From a checkpoint of a small mixture-of-experts model trained on Wikipedia.
Size: width 384, vocabulary 11602.
Experts: 64 experts in each of 10 layers, 64 SwiGLU neurons an expert, 3 picks a token, a softmax router, a shared expert of 256 neurons.
Training: a variant of SOAP for the experts, 384M tokens, 5855 steps.
Below are experts of layer 7 (counted from 0) of a mixture-of-experts language model. Rows are named router (the router's row for the expert), gate (a neuron's input weights, with its number), up (a neuron's input weights, with its number) and show model dimensions 128-191. Each number is 50 + 15 x the weight over its row's rms, rounded and kept within 0 to 99.
After each expert's rows: "gets" lists some tokens that make up at least twice as much of what it gets as of all text. This comes from a sample of Wikipedia text that the model never trained on. Tokens count by the router's weight.

# expert 38
router:76 35 40 76 24 47 70 49 59 25 57 18 47 28 34 68 51 42 73 51 75 42 38 58 72 36 38 49 34 62 63 59 40 69 43 42 47 28 57 63 64 35 57 43 55 55 58 55 70 33 24 48 65 72 63 25 67 55 63 48 50 75 35 62
gate0:52 49 72 39 46 41 45 46 55 59 45 57 58 72 65 41 52 51 45 57 41 72 50 92 50 50 48 66 72 57 51 41 65 35 42 73 36 35 22 64 91 44 54 37 83 56 69 50 40 46 16 47 40 57 62 33 14 58 48 34 38 51 59 61
up0:21 44 39 50 74 16 20 44 62 50 45 61 20 30 35 51 53 41 51 60 51 53 65 75 38 66 66 55 38 50 70 46 37 56 49 65 76 64 41 60 82 50 45 71 40 55 44 50 38 63 79 17 39 48 59 58 48 49 42 59 50 34 18 68
gets: "C", "D", "M", "G", "T", "F"

# expert 14
router:17 32 36 66 38 43 35 56 42 79 51 29 61 57 38 55 42 60 37 78 56 22 58 56 59 63 69 53 31 67 76 63 17 54 45 83 54 64 63 40 49 42 51 40 61 39 44 67 39 56 68 43 45 54 64 66 37 74 65 29 26 40 61 59
gate0:58 38 29 49 54 49 30 46 43 42 49 38 74 40 65 24 49 69 44 61 58 32 29 57 49 66 75 51 61 53 19 36 47 21 54 58 78 36 53 59 34 54 14 50 69 48 60 45 35 37 62 45 47 83 46 62 69 43 40 43 48 35 58 41
up0:59 48 55 45 65 39 77 25 42 33 28 36 51 61 43 17 49 72 44 59 72 62 40 24 68 32 55 45 75 54 63 25 58 54 32 41 31 42 44 29 48 43 44 69 56 65 42 75 52 82 42 49 46 29 29 61 69 38 56 61 38 43 54 62
gets: " on", " in", " On", " from", "On", " at"

# expert 43
router:59 50 48 73 42 55 89 65 63 59 52 59 42 73 43 68 65 38 53 51 75 55 53 41 49 31 40 63 37 59 38 74 64 46 63 24 59 50 46 49 65 26 40 53 75 51 54 62 67 53 58 60 78 74 31 67 85 76 68 45 76 34 42 52
gate0:64 42 47 48 45 66 56 63 69 76 76 44 63 64 39 14 61 48 44 74 56 39 73 37 62 42 59 64 53 42 53 40 78 57 24 70 43 46 35 31 32 84 22 47 57 35 53 70 60 57 60 55 40 38 50 56 63 42 52 45 46 55 22 46
up0:88 55 40 64 17 99 28 47 63 72 60 72 59 49 66 35 72 17 42 66 70 31 84 21 49 51 38 20 55 64 42 50 59 39 59 68 55 79 68 39 34 35 61 74 45 47 32 25 55 50 63 54 68 51 66 58 53 39 61 60 46 58 49 34
gets: " (", " \"", "/", "(", " '", " ["

# expert 6
router:25 29 43 46 45 53 58 71 42 61 41 68 74 67 60 70 59 68 55 35 66 51 46 34 39 74 36 65 54 58 43 79 33 45 60 80 22 67 47 54 63 68 48 52 73 41 32 63 56 33 70 41 25 54 34 64 61 71 72 44 41 47 57 58
gate0:69 65 52 47 40 39 75 43 45 51 46 24 62 65 32 76 36 84 52 48 71 48 22 57 32 12 46 43 46 31 45 42 35 69 38 47 49 40 56 31 49 48 51 55 44 56 40 60 75 30 61 45 45 48 34 51 29 48 61 53 79 44 43 32
up0:18 63 57 46 52 30 34 73 54 41 74 27 42 64 74 36 49 39 38 48 54 45 46 53 72 57 25 62 69 79 49 53 35 46 53 64 66 28 70 52 58 64 45 54 43 61 74 62 31 55 62 45 56 32 37 23 45 67 47 34 50 72 61 28
gets: " |", " res", " March", " October", " February", " May"

# expert 23
router:80 48 52 37 65 45 57 25 41 63 40 72 60 59 53 70 53 56 52 44 38 38 46 46 40 62 78 41 40 67 45 62 33 36 66 64 37 37 31 55 74 53 33 58 76 58 46 60 66 64 52 45 46 50 77 69 79 50 66 32 58 32 68 44
gate0:49 69 77 45 63 43 58 73 59 58 29 55 53 41 35 16 45 58 41 45 34 37 28 76 27 42 66 40 22 63 58 77 69 52 20 63 54 67 32 65 43 19 66 42 14 56 56 47 44 61 59 53 70 59 52 20 63 33 51 72 25 78 33 44
up0:61 32 38 73 71 59 43 55 61 61 54 35 63 42 57 43 73 33 45 46 22 65 43 31 51 45 74 31 59 54 61 75 35 31 58 44 67 53 50 45 29 43 54 51 52 52 33 48 68 35 29 82 47 55 56 37 70 42 53 59 63 49 53 44
gets: "8", "9", "7", "6", "3", "5"

# expert 4
router:42 31 38 59 51 50 72 52 46 40 50 70 39 60 39 61 60 63 67 62 51 35 52 42 54 60 48 60 30 59 42 62 23 78 43 75 27 70 45 67 71 47 34 39 59 25 43 72 83 54 68 40 70 61 80 61 40 66 68 33 46 86 53 76
gate0:53 68 61 66 52 72 68 68 51 68 34 36 37 39 54 25 38 48 45 44 40 68 37 11 59 68 37 65 47 56 69 21 49 35 50 76 56 38 54 86 51 57 47 52 16 47 54 54 61 43 41 65 56 38 51 30 44 64 34 23 47 53 39 63
up0:82 47 61 46 29 75 28 50 45 50 31 88 44 45 45 73 48 50 76 44 73 55 22 66 33 33 53 51 77 56 53 43 52 52 69 51 61 64 35 76 48 40 50 65 66 51 61 65 70 38 64 55 42 45 36 54 72 48 61 46 69 63 38 51
gets: " in", " 18", " January", " April", " In", " 16"

# expert 22
router:64 50 43 40 46 32 70 47 60 60 67 57 56 77 56 63 52 74 40 49 55 30 11 51 24 36 80 36 22 67 32 45 32 34 51 54 36 47 36 70 64 56 45 65 68 66 30 63 68 65 57 36 49 48 67 66 48 25 52 34 76 29 44 64
gate0:47 62 48 55 54 46 48 66 40 45 26 68 28 45 23 56 40 52 51 58 55 36 77 37 49 38 52 45 47 59 73 46 68 42 40 52 58 96 39 01 40 39 53 30 52 72 25 18 76 34 56 48 26 45 54 46 36 45 47 58 80 49 31 59
up0:34 52 30 05 53 39 49 30 19 35 52 63 44 42 76 49 36 69 71 43 53 59 24 46 59 27 41 44 12 57 75 50 60 61 51 24 54 41 49 72 32 43 86 50 44 34 36 31 68 34 48 64 36 47 39 66 36 44 48 31 67 28 65 31
gets: " |", " 1,", " +", " −", " $", " 2,"